Weights of a small mixture-of-experts language model, trained from scratch on English Wikipedia.
Size: 10 layers, width 256, vocabulary 16384.
Experts: 128 experts in each of 5 layers, 112 GELU neurons an expert, 4 picks a token, a softmax router.
Below are experts of layer 3 (counted from 0) of a mixture-of-experts language model. Rows are named up (a neuron's input weights, with its number) and show model dimensions 0-255. Each number is 128 + 24 x the weight over its row's rms, rounded and kept within 0 to 255. Numbers have three digits each.
Before each expert's rows: a language model's description of what the expert responds to. This comes from a sample of Wikipedia text that the model never trained on.

# expert 26
It responds to: Single digit tokens inside numbers, scores, dates and codes in tables and statistics, e.g. SS2, 3–0, 29.2.
up1:110153126151111118164118125129105108109138131213116116145157135129125132150066168110154155097105143121138074101122093131125084135116149084100085143133148171140114114139106101136066130118104150115097079161147141154114116101131139178120137095131148128106134139121148128125137162126149110156157082127147124111140167130136151141142100140138130084127135136143131128147124118116086105125160131126111127143094157130084122152116156117133129088128133120158150113135154125128132155157175131137118103082075150131130169135136143118149084139125148098116099176124127108129136093115112092159137110130140130160079112140108157160165177182161111151127149143135134092156103138120099116135093110128133113116208105130160133105126127093101091105159135128123160144154119117116117087108139143

# expert 48
It responds to: Final digit groups of years and vote totals, such as "2011", "921,350", "2023:", plus nouns "class" and "Type".
up1:128139136140129161148158142142140106107164126163148125152108145095119191169124123091135107102069113157134089175129083173123138140104111115142145130081089097157123146121130117104132119163124085088178140108108122117140117118130138138140112132152103062142092150105077118148145121128176105139156103101103095140090108119120150135123136090090136152141191130169152180158156119121184123112146098126128099137148133145158094093128133130143142127128148108131121131117165129109151159152120072130151091103108155144116127146115097122148093123119092128140125107147163166122123113182135101128128124106125123123108125118151131111153129151133165134130141138114129131130118127108114148112082120077086103140144118158126187087102138151095136123117150103140163139129106096148148106137168140

# expert 50
It responds to: Short consonant pieces early in a word, especially after a capital P: qu, pl, rel, inv, r in Pride, ol in Police.
up0:150148100145105127158147144096152095143152143131139138128178115151126109168072134105124117156093145107125136109163148099118127109117116133147112151136098071114095108127125163133088162189113094137119143090087153079096105121109128095141134119173128130135121139109118159140081105136130129116130158137128106121165128114099145118135106138116147106157120137135117151108126102149110153136099112123148130121142133175154113172133083091124174130134100155133100173173156086128185130096109157141105166117109129134135141124097142150098135142135137115197122180084149168108095120151152093142140084093138128166135123104134105146117176088121129143109102138143137098114122109127098158101129136115123126132127167106155121117105121160116135087157150127113141105191142109130140086140143106

# expert 28
It responds to: Word-final vowel pieces of Japanese, African and other foreign names and places, such as Mugi, Yogi, Hokkaido, Kenya.
up0:137126152158082124126117132173178114093138147140142115148173194133142110121110128130128063093138174100138150108093156145123123091147158122142087160131125095133142104141168162128146103127092117136163115137138121117127135136140151127108111103089123151115087126129133114107092109124146144167125148150168117137124069140096162096123108166156113132068150132134109120141109099126142131123173103136168117120191126117128136114132160152110150133159092097125127088131143118102114115107106148114097144115138156117103130135138164141132156123122111100172133116112063149177081131147131147095098127159090137117112100107134136096097137107107148095059109124127156172129125110140153143138162151151105159079119121146132132118123114155119151187134146156119117118111138125125146091138135149

# expert 9
It responds to: Past-tense verbs and their endings after a subject or to/was, in narrative prose, such as took, announced, searched, lost.
up0:191105108114142116119097125116154091138120110136134086126131142144166133136113101136122139173126161070140114160106092148108173169102153143113115135147148101127105120121142097166162126129078058146113158083124167143141104160134157131128102118072126122117161105062137104146086149094097136128114187173125133156147128129107171114098108116108163118122143145103138131160127128142109166173131110094104088127101156126134105168163125140151102080137119099089139116147140127106137112177134118127144129133122145107154123133122112169113156148148134192135115126119113125089133134142124136157098099136126088130132137119143152159163107138139084177140098106142113080119123118136113122168127137120084119137110140117082137145133147131107133094130163154138134128123113151160145124126127119

# expert 55
It responds to: Lone consonant pieces inside names and technical words, mostly t, ch, b, c, such as Mix-t-ape, Radio-ch-romic.
up0:123121155091114110164141130138163147094135115165130150095111127094097136149109130088115125145100189143162112105083152146131137126110142129099099132137162139119151078136150160160146147152120154104148119099136092143129138129130141086133126127140116149174160119067145155114097094131130149118124122104100145150112102107124149137125133124120153124126108127093116144172123108153105134126181105142177137109089128148150125087118126151115138100138161077133092117143115147135138114111143129149114106084118118116134108105109116117151176115113146133141105148059126115142144152139149135123129138176117112068121174136209113076098129151156131094118141096077114131118131120134152106151082102092172158116095175138169118109142149128129122126126136130117178133121121155135126102158136173

# expert 4
It responds to: First piece of a multi-piece verb or noun, often in plot summaries after he/his/to, such as dem(ands), conv(inces), prot(est).
up0:093148160146142118119139133114158107124120188138110114147133146113059193135123116160141122139140094141126098071150173102149137100109136172110095108157153128119066118129096153110150153068111151119163139107128154066127124112140131179148118081105080178084133167126095134113067166144151116117114132117129123098155142108179114158129118142130136109116105145166111139111126133124130147101135136104138107117105134097116087116155111102146104083122097147152119146111123141187137149144121146142088182111165121142160167132104114131125093142105152126135075155140133115134112130148156154144138155131126152149113168148081126144131128125132123186123134142104125121091122131087124140139138117164138123134102127119154126153136123139119129109139146148100121104160108098109120128116112135

# expert 52
It responds to: Nouns for creative works and performance in music, film and TV articles, such as film, album, episode, actor, producers.
up0:102115151126103115114127145159131099096143101142154139093087181146138115128123111099108102123120138129125149147155156113110094142101108154105108141116168106167131158125133117164165106120155127124080131094133144170154140118177110105137129143136152110139112153166140113125135162117125111119152124055121115102105146104150129140127158110150123128125107150141159160130143143140152130138110124178153113128141129122128173113139132122106147155115138112159093172158128137085058134128114123102080109085126112133101101115141166127156113139127088136192125096125127107074109173105103160112085119132100134118142079136148181138165124118127150093106116145118100161116146123111165127100154104120094153156148102137123143160111157094145129111188172119109137130090103161130115135168162110

# expert 21
It responds to: Short word-internal pieces like at, or, ul, il, often right after an initial T in names (Tatupu, Toulouse, Tillman) or mid-word (Protestant, notoriety).
up0:149138104122105135152098139111066094114100163133133072108152173114132132088095133115177146058122179124138141101124149103132138127128152133163107145140138179118083116149157109147134104100127111125095112132164149158137169144162121119121138111150124125111126117152171123106107126144083132149136116143083129165157132158137127148120125123121120109130142138112140094138119154127118112100168142142099154160118088102140079125062140148112156187152142096119116127160119125140151121128123131117117128115096155104155102078114118129117127175151151096134093163182127114131157127140128102127163157187144118095098106102146145126128142104114142149120120124122113157129091167077126099108103128124090140163178173125134136097159118134133086120139108138143112136107131121130134101155148171

# expert 35
It responds to: The first digit of a year, mostly 1 or 2 as in 1920, 2016, after authority names, born, or table pipes; also 0 in match scores.
up0:168146180129125143156129126130116109137144142080118185161128104111127110135126090137176143155145188111146131123105120101116146169146119102116129143102132139146173062115144149152106141179116119133157150132132108108154108094121102102128119135124085123147059130134086132194130107117140112121110159138121131129135121111114121095109113117170148136152098152119113120161119160096182160146145115097124104129115116175115114108100092107130147117111089109148123168123133106132144117132138136121110147148111127110127081128120081154131128123114124163088109161161182134146144133136122159133121087148132125103111150118165139044110121149099112111127158172127124100093155120131110080177123104120158151104156127082157122116137142141135112152115121146135105129132116103112119170083111118

# expert 63
It responds to: The pipe separators between cells in wiki tables, mostly after numbers or names, e.g. | 56 | 16 |, also semicolons in cast lists.
up1:131142099118107130133147130116075121134135127125125136137143127133144113182095144142121131095102123172128136128144097143115093113156120104099160167063164122159175092188145089105131119129169124154086133110136131172106144137144157153105118108105127119116066152152124084134140120109122141115150110106115117114168114158132102150146119127161107127131132157163138095139144111170137136114112097135119129128153103139106129132156129123149142112119123103157108052117069107088122143147122083099104150151168117135116162148145092119136093185167139096148152135135094132136135140148146128139076121133167142133116135157136084136125110129145163103106118161155108133135109090140173112113142091137099127106140139078101135095100130136173160115146157142119103080163164130139129110144094141

# expert 29
It responds to: Sports and biography nouns such as football player, club, coach, season, Tournament, Summer Olympics, and the = marks of section headings.
up0:168143156157118159104121145104177141115139118155156138093112138127092154138094145103126101115145132143130081117126158099147127123126125120139109143116125151090121101117096158128119087089167163150134150173144137128134127132106154141120171138090138116078126146153114133121185133103122106162144148169156176155138119136096134130089116137113121157120079119079148112147143166111102115163167088145170148165154143080128125142116126128121136162112118191102079138159175116087120098128139126109107144096126109127121152162095168094112139102095165102140111103135101163146122149141115112149173139115117107135156125146110112096120076097103136159137157105106091132170145152100138155086117084142140144118131137134097094142150142099124137150123144086152140124129090139129140113124111097

# expert 1
It responds to: Copula verbs and ", and was" after a subject in historical prose, plus "land" pieces, as in was, were, landmark, landed.
up0:130146123131144132170136109128107114138111110127147109121106164143130167161122126154156104148148126098138156141155118074164160155125161105140138184151101109118076151132121095114114153143111163136136094142110099078090141120137163141109097168053166099147140117086170119133139087150124132129130123103141130141127123112082144096155104115128115128121137163109136088129148173113139076152168108118124127140166123106156129100106134094123135163169120104128132088126116082126109119135107149132114103105149121151108125095121122154120106091118124130110155128128153100104159132115175135105155111105118162147108107087137103117111118113136136129140155147152115161145086147144085111157168132107190113123141124112145146134115108166110111137111185116110130152109125083107141188169139177

# expert 16
It responds to: Commas and the preposition to after verbs like left, returned or given, in lists and narrative, such as left to found.
up0:131090145117139161132155120148119110135122158149128150127124178101130178149146120087130139103131130110137100091109107117069147121137130103159109153093113140173142127153121108181143105133156138071116116113120183116116144133156087173156099151157144139149082110113119149141129150096122139131158119095122078094123130125149147137103122162129143118150113099165170112105131164132153103165172102118128138130167151136079139122129143111165155061128148131134123156156130118142140112143102114121157107138120119147085122127117115140127125146165130111136122151135136117134092106137131130138122092141128112105147095123081125126162141125116142175084162108118113156146110134149150061112080135116111159124174147135109146115135074084114102182122127128125158101126108137150141129086059123

# expert 60
It responds to: Nouns after "the", "his" or possessives about death, family and health, like "funeral", "death", "brother", "disease", "clinical".
up0:126143113155154078137155132145156186073159128136111121112138186085123112132116212117145109093151097104137107110114127105138130138124144104139100143104137156136124106182119131139122132128125133112114115132170117133137130127124147168081160144106121121117121186092136151119174159117094137117113120139108110116140110126103153133155126127121123152104146092109118112129122120087128107117062124175134150137109170149132107141114101108146096123151138132095180112090102134162147087106147125125121167129095159136140111125102132151110150119107151126165172105108125148089159136085167130121079122116133151092093142129126127167104129138124124148147136120116157116107103114109130177105118132089104144143159176160071128128160117132105133132143120161113063177137165141108111140143134138

# expert 12
It responds to: Month names and "in"/"on" starting a date, often after "On" or "In" at a paragraph or table-cell start, such as "On April 25", "18 April 2009".
up1:095175144128101135171121103133133116150155119145112179097110124155084209085112139064142119141121123151095132191116117112134140125146093115141145102139131132121152091074119151109117145102108148119144125094149136118132108127097105135120113135124127160185092110121098107133128158135140172113148165127119140126141136105110126140125100102108104140140116105127147098140118089121154097130108129161169128153122147140177126137151117129093141121115101132159156149134132097107173107105133148111155134090122119140109172116127144138096134106125153092132137130122148146152115123114095164113159104035105140121138133140098093119136118159113099136149129148161183125142126129128146121111140155193103135110168106129126143159141136152097105076113147077166124156108140123137114111134112171

# expert 25
It responds to: Ordinal suffixes after numbers, like 11th and 22nd, and sequence or time words such as first, second, last, years, later.
up0:138132106140151146146146129152105113127132166106134129113101115093096140117158161083109142131130137099110101101139139125116120174134166135141084173134141123141123161170093138118104143083132105092141091137086075095175172119137130160117137131145094123124140144173108108146133042126145171105111125160128139121128096070110139135164094104153134122094130106140130100096152126118173169125100118150157115128093126138197148093138140127188122172134148127134127150120154090111139174142106117141148141122116107149146147122114151104143147136128127120115124094108094146090097121150135109124100144129152172130097175129146129165090113130146130134144121108138107129116157146101140149113104141088147160130093153116132094115122125113137140190126079123141126147117138092121131129098079140

# expert 33
It responds to: Middle syllables of rarer names and words after Ab, Ad, Am, Sub, e.g. Rabindranath, Adirondack, abundant, Telangana, McCormick.
up0:117137145121122145132105193155119096136127148142124088125111128098110129163155118124125106111120124113155114129166133105168154133074131144124107164104115161106147137175142118085100093121123096139111104107109106113126146075130164099118152107083162149097163189155118145087137123155117105134120121124141125135123125139126113116090099153144113103123126153162126134100129120206118132161122128111104077134130134103085125116130152139168133115144157086169157116119133141076106101138103150114160100149118140108121153117160131123129160140107123134184140119152127170122068119164121117138140097163183071110159124116140171150127137156121141185132135073117116153153127143130157135156100129102143110136132121124114116093120135140111106126127084136130154109178120086149157140118136158

# expert 42
It responds to: Past participles and main verbs after "was", "were" or a subject, as in "was played", "was held", "served", "released", "built".
up0:174159119112106110088125173106140129121150117136132114107152110106138128114140137136115131133128121109129133126105090128124125138134141148117193126169175139149098085142091090151113148117153152150122165138130139170174153171139170104137167103126103135167088157113120155125144169132134144151088171138119081119123141098117144119119155116154156153116161136174163139155130131150107141119124098141136087100084120126094141091150158112096119161115160148138105138120119108120171072105147160117117079093113126095164129117129091100122141141117116133114154064123095106128146098156110164129141130120116123155125136116130139128093122180157167145140125144120110093109091118111128140142075171103113165109117107097127140144135157122082106096098146107128143131076083159133112145142128105

# expert 37
It responds to: Mid-word Latinate pieces in species descriptions and science text, such as dens-ely, er-ect, -idae, species, mm.
up0:114113125112132109138122118115132110137135145147112146150105114118115117080102130152171143142133127091148168124095103119118113106138140128161078149107166134172142088113133167148139155129152105133124134137186117091169165151186127191146117096130137147158075147144101118126153141117103124101119133156135134103138119146092119123126135157141173142062095116117134127097130143083121150131095169117115108104122164132093158114128145157089170146109136109134124149132119088112099109140067113083145089120152132110092122115149131135133113130124112116083092072144112098141167155093124149118124143141132095111175151115150158091136130132100185154143099142140126147131119134160104091124146140136181152147136137100138086120116152132154116149144144085127106155145163098146153134161130113

# expert 56
It responds to: Commas, spaces and short words with trailing space just before digits in demographic statistics and dates, like 18 to 24, 26.2%.
up1:113158141125122105140140097103121139128109139082122115121090111133168171140109163165153110131126150104144118149125088151094154120081140072141123098128088118157100147132128132115122121091138135155168108110124143120145130136107165104134117113167149157128114128106111124130109143141111117134121177135097150153115150129087134142158126165125097124115175123144164069132130082132093106094144113149108135109125086106128153149154168110104157117132110136159111150121141148140211120128112121127133119151120124102158149130152118137113150135110132094119139085148107163189147177101099139103124153141141133109112151170113148082116126119082138071121134126159129161060142143153098128124167121134134189131115098118130173105125097109150116119180150091161119145112147111137101115099138121

# expert 32
It responds to: Capitalized nouns in competition, venue and law names such as Cup, Stadium, League, Act, Hall, plus Home in results summaries.
up0:127152149095137171135132146166146109131105111151175142158130131167103149110075160135094082152118143128120122120115160151111127132115136117113132169142111151102132122162134149151107108126109108104164124129127133135102090112115148142165099122171157143136125116148135148120158143146141116090127168144155089097138150142111107126144119129145091135105133116155141156138146169108078150134134126114115146113137098139091112135155127091090128141127080104141125142122128153128147111118106141103161079157101147146135146139085148111130075135111039160111109156175085165103142147131109124165125157161123105097117131127087101128110107163130177133113176106107150150122107096113131132089111116127131180119106086156075167141154112154147113154143130119125087104134112145107105140152118069

# expert 47
It responds to: Common verbs and adjectives in running prose, such as made, gave, told, selected, given, popular, combined, often before to, the, a.
up0:113112144118128141118145107118141085159142113120135165084096157120083139106126121137198129129186112093146136121127074119126128136145133124123150172142149127128151158096124084163165130199171094134140118093123146145112100133110135115145131127133091096139105143116067146102145122151133142107133119095141107091125092118138089087116107107162108158114151066166114135142158139148125141136118113125147115104121155126161121117156121146147057125156139079125183113143103081139129086184095125140123135093145105119117151119120150117127118158122147178168143129142101135146140129180118105106159092152094118112125115105123147127134134144131140106093151102143165128112171126112113157149117150146118123148120125131117126169159106132168150147102149126091098118152112120133085116122122140

# expert 49
It responds to: LaTeX symbols like \, _, $, frac{, and word beginnings in math or technical prose, such as pro-of, fin-ite.
up0:097100152125121110112143171174127134085110103167148152136104141091143138136112135133102111126107159089140089141112113056106158134100088143126138114158154207107129082156116110100102145132126112142127139144135085111149132150095121153115112116120140126131141165150107139107114150121079102159103140123101125143128151121104138181124120131183120122126134124163162175126125168190081155135120096101142076153109140138096151133146088136098111142138125126139155143119118107159099135133103137131112147117087146136134135153126128134137152143121155110117138153123120139099121139141120132120117140125141104133147159080137133139142118051110148157108206150110088175114122142131120146131121150140128145132082128089095149159121160133105110113112158070160164122096143118131107130142142128

# expert 54
It responds to: The letter "y" and endings like "ty", "ry", "ing" finishing words, as in "Sexy", "Eighty", "recovery", "preyed", "Semyon".
up0:116100149128111136178125153130144098113098127077169115156149135139132101140149143114137147103160119101097136151120189112145157111113153156132102124108129153134150121141121144145130088099126101113152132135142134133123130103132147146146099132131159161118145107074117115094098101122150150153171131158115117093151155148163150122199072139110145120102140144161139176141123114097132132115081131168126130149121149123143101141133135122129092131100146143170099175128123137149180121102151108139120138113163111097127112103133169140085116069129138100138101117145112129110091122089090132130192121126112137149134126119155084110095114138106113160113185144099114119111146146117095164099132125129134118127087101145154161122080129110097141134135092119140158153058114130140123116150159076